Weights of a small mixture-of-experts language model, trained from scratch on English Wikipedia.
Size: 13 layers, vocabulary 14290.
Below are experts of layer 7 (counted from 0) of a mixture-of-experts language model. Rows are named router (the router's row for the expert), gate (a neuron's input weights, with its number), up (a neuron's input weights, with its number), down (a neuron's output weights, with its number) and show model dimensions 128-159. Each number is 500 + 50 x the weight over its row's rms, rounded and kept within 0 to 999. Numbers have three digits each.
After each expert's rows: a language model's description of what the expert responds to. This comes from a sample of Wikipedia text that the model never trained on.

# expert 29
router:446476570579505424536514488521611515456405493553480453456550485484541563503467483476467494620515
gate0:485513488481432504632526467575443489508623550497386528491458444520541548497468442482516559508441
up0:503538490525423492498469459553501560502575555573502489539463566506494418475505474581469468508490
down0:606531373457499553526478519537523433559524484460463562534491399477513502464471527403552421511535
Nouns for places and governing bodies after the or of the, such as state, city, town, county, government, national, church.

# expert 3
router:458499539486542449566569467458567449467476672395474468464561401514499452576465486454431344505464
gate0:524470471550472498497548438474508536467545463571559483511576403563487481459514469483460447483438
up0:525472487525510501374499580529359498570464485517487518593539544442507580434581402497508569503466
down0:538512513494417585448403490577542395499671475423471515503561500517467556475539564500523489516421
Common English first names and pieces of personal names in lists and infoboxes, such as John, Robert, George, G-le-ason, Fred-rik.

# expert 4
router:455556551419484479536492418508537415447516602535466515574612432491459533543406390417519449446528
gate0:543474473444469517573527415481487482515450562491483484539493464501368449499480480513503503454453
up0:467385466461442507541503387511466508581458489510559465542511446456416430467491545473489476469458
down0:492516538508481446461525477553567503391489564498549474487418418489658495507414482529568446424488
Pipe separators and empty cells in wiki tables of results, charts and rosters, plus colons, dashes and closing parentheses in lists.

# expert 27
router:387495464456460519444421569476492436426515559453387543509454463536509454588416451482514450483497
gate0:487557541463527500548452501495496500440625439506576479398383571515542493492493481515515606496540
up0:453479505444520539464544439503429411518537532402538543434443616514433524590440416605543613517445
down0:479469451467509477494541540531516543525474477501487519444576519382422570501495472603479654494495
Words in titles of films, albums, songs, and episodes, and release details, such as Death Battle, Car Crash, comedy, was released.

# expert 2
router:584517573516488491550591551444581442468442533529488445551493446533590521508469417459509424500475
gate0:449542518444523506482494502467431420493564445522432502516485467514520587538449536435537484491552
up0:488535546505522537502496516436494431552502465581472455465547505481441470508494486508530472455478
down0:509490517524502478392459500444422449560528508561476474508531527449446514510450541492593465494520
Pipe separators and cell delimiters in wiki tables of statistics, election results and sports records, such as | , % | , ) | .

# expert 7
router:466536598481446601513445489482546534488412546422474532495525553495574484540492502419486493551525
gate0:476450495486485478437498504533462557557513441551550577519552543481531584558518438479470466559607
up0:484519491524486559469475525500513508552486464482390508460543514370502557437527572542461571523387
down0:537523453473616543478510606492557488546508447484479526568456360519486439523517506551464574449498
Words in sports writing about teams, leagues and seasons, such as playoff, league, tournament, won the, and the preposition in before years.

# expert 16
router:506502504459585494496497563477473470454505592473422407440512519431552527409497451424532383551518
gate0:431529467455417533473311467517533486529554576526554506578502433451538463524561549534545425446494
up0:654462429527466492551485518555509481486472391556422533506440505437514448495500578498477546487516
down0:524523517429417554523435567486506447532529496462498461507539471518518475482479581496457535438427
Digit pieces inside statistics, scores, ISBNs and dates in tables, plus unit words like million, km, yards, mm.

# expert 8
router:407520485486481450463524504516524491419482545512441490468466385455489476469479461432556447468404
gate0:438570418592490547446406455501528490522562512499423417583432475502457485465525573498597516430480
up0:522540426507547416466611469424590503488488501486483562472546546564503458496542475466377520537487
down0:551478485512430459427468523511576482576442530546512571386463560414471542528502539433430436494485
Word-initial pieces and everyday nouns in running prose, such as re, ex, co, imm, friend, son, died, plus CJK character bytes.

# expert 17
router:416540575587510515503441446515502535400442533488497494528495532577435497492532432406604426550486
gate0:492499480546613559457469514419552489532530512568557445469494504491553513476513453498542497492435
up0:513537464488483512492425558572451635546487494400500566514531534496518509451472528491429443591548
down0:561421435560542436545522556502396580516542558507553582588480482431493397500550500575534516532409
Inner or final pieces of words and names, such as Tick-et, Gu-ild, App-ear, plus role and title nouns like head coach, politician, of the Year.

# expert 15
router:466501501474617539468556498375554396483519431479573539523446483457458576537433388548473423594591
gate0:493431432517487507405517522466432394457504472488513489464593487501443567478546465535479398490487
up0:493544497442434497481592518542504566489517505533507493499546522514586467429477620503603588524515
down0:463475435490489571445540552411511560537519503447406476482465551483503443397491522492524498554482
Final pieces of foreign words and the last digits of years in lists and tables, such as Banj-ar, Buch-ar-est, 1-907, -ed.

# expert 9
router:524452543551533453442517462452533531435406567475461504506524532523421530436503434466462458453575
gate0:487517531513483526491558515456471473534519550449501548562484496594528549488570440462433428558588
up0:456485410503459540479530519509515458598506468512469485426488582466502482505465488446508468553579
down0:503500475474417562563440564490435456527608494622472436614440532631495538490601506476458501510418
First syllable after a capital initial in surnames and place names, such as K-ut-ztown, C-raw-ford, Mc, Cal, Ham, Os.

# expert 12
router:397536397486513491614471499464453492471549574414403569514549448486522498489472526461504469527459
gate0:398496483414467643580417577587440543449577585477505483487440451419517462540446527503529502465428
up0:545549467450523484513483481529630576532509517605545522560540529421472538508565583373543601483454
down0:475422561518499421480491564516613507465570578542503610523522505459565456613523386560600460517566
Infobox field labels after a dash at line start, like Language or Legal, plus in, and, or, other, several, many, -ical endings.

# expert 10
router:435465424507540503518444464425469417434563559544505513565483407344568561541401527455510455527523
gate0:515504628392496504486474458406555400420561560522538487511566555453466481491583469519520465516501
up0:415454499416542518536556521575521550428522464547498495487400507503523522541449473522566543531415
down0:515571531530496368484550480420519478579478522490503438538563507444513514424526514464538479494544
Line breaks after infobox values like Country: India, bullet hyphens that start list items, and dashes in date ranges.

# expert 28
router:510529471498555524510588450524528520465457514487442543460546469493486494538501435417547449617573
gate0:577536499484583488599466546509550506476559501362554444487393534452562523459523521575508464461514
up0:442529529530493520497477442440399474465428528570485571481574486512392486458510359389493494538566
down0:422465428516485373549507436489514574539467539508554471507461501503476509515480465512447503484523
US states and countries such as Florida, Texas, China, USA, plus final pieces of foreign names and year digits.

# expert 26
router:366452508468549485586570492463427420489528539434511445486513403481503525532459502454475427513498
gate0:561521537500573465613401450512527513569439566530549560450489561516524489561541429453529469412499
up0:577539535470429486453495535535413595544500403468434546475490586489463519540502458443397526498479
down0:473523442499531537543391536474428500507446471534597534506522601519469568371500509468453415492463
Numeric values in sports, climate and results tables, such as times, scores and counts, plus month names inside full dates.

# expert 11
router:422531523573481590573591474403556510479470548528500488495463434521498451448438471450454448528474
gate0:519596613482487414555605478466432535516544456462545527489610502580534479493536494395485414508524
up0:491531492547522454492495534505481495563495579522462449478448401563475423530558500521475530501530
down0:470441474483584452428456366472501433503448458495521494526347512496463506443454531541544525355511
Vowel and syllable pieces inside Spanish, Italian, Dutch or Latin proper names and taxon names, such as o, i, en, ia, de.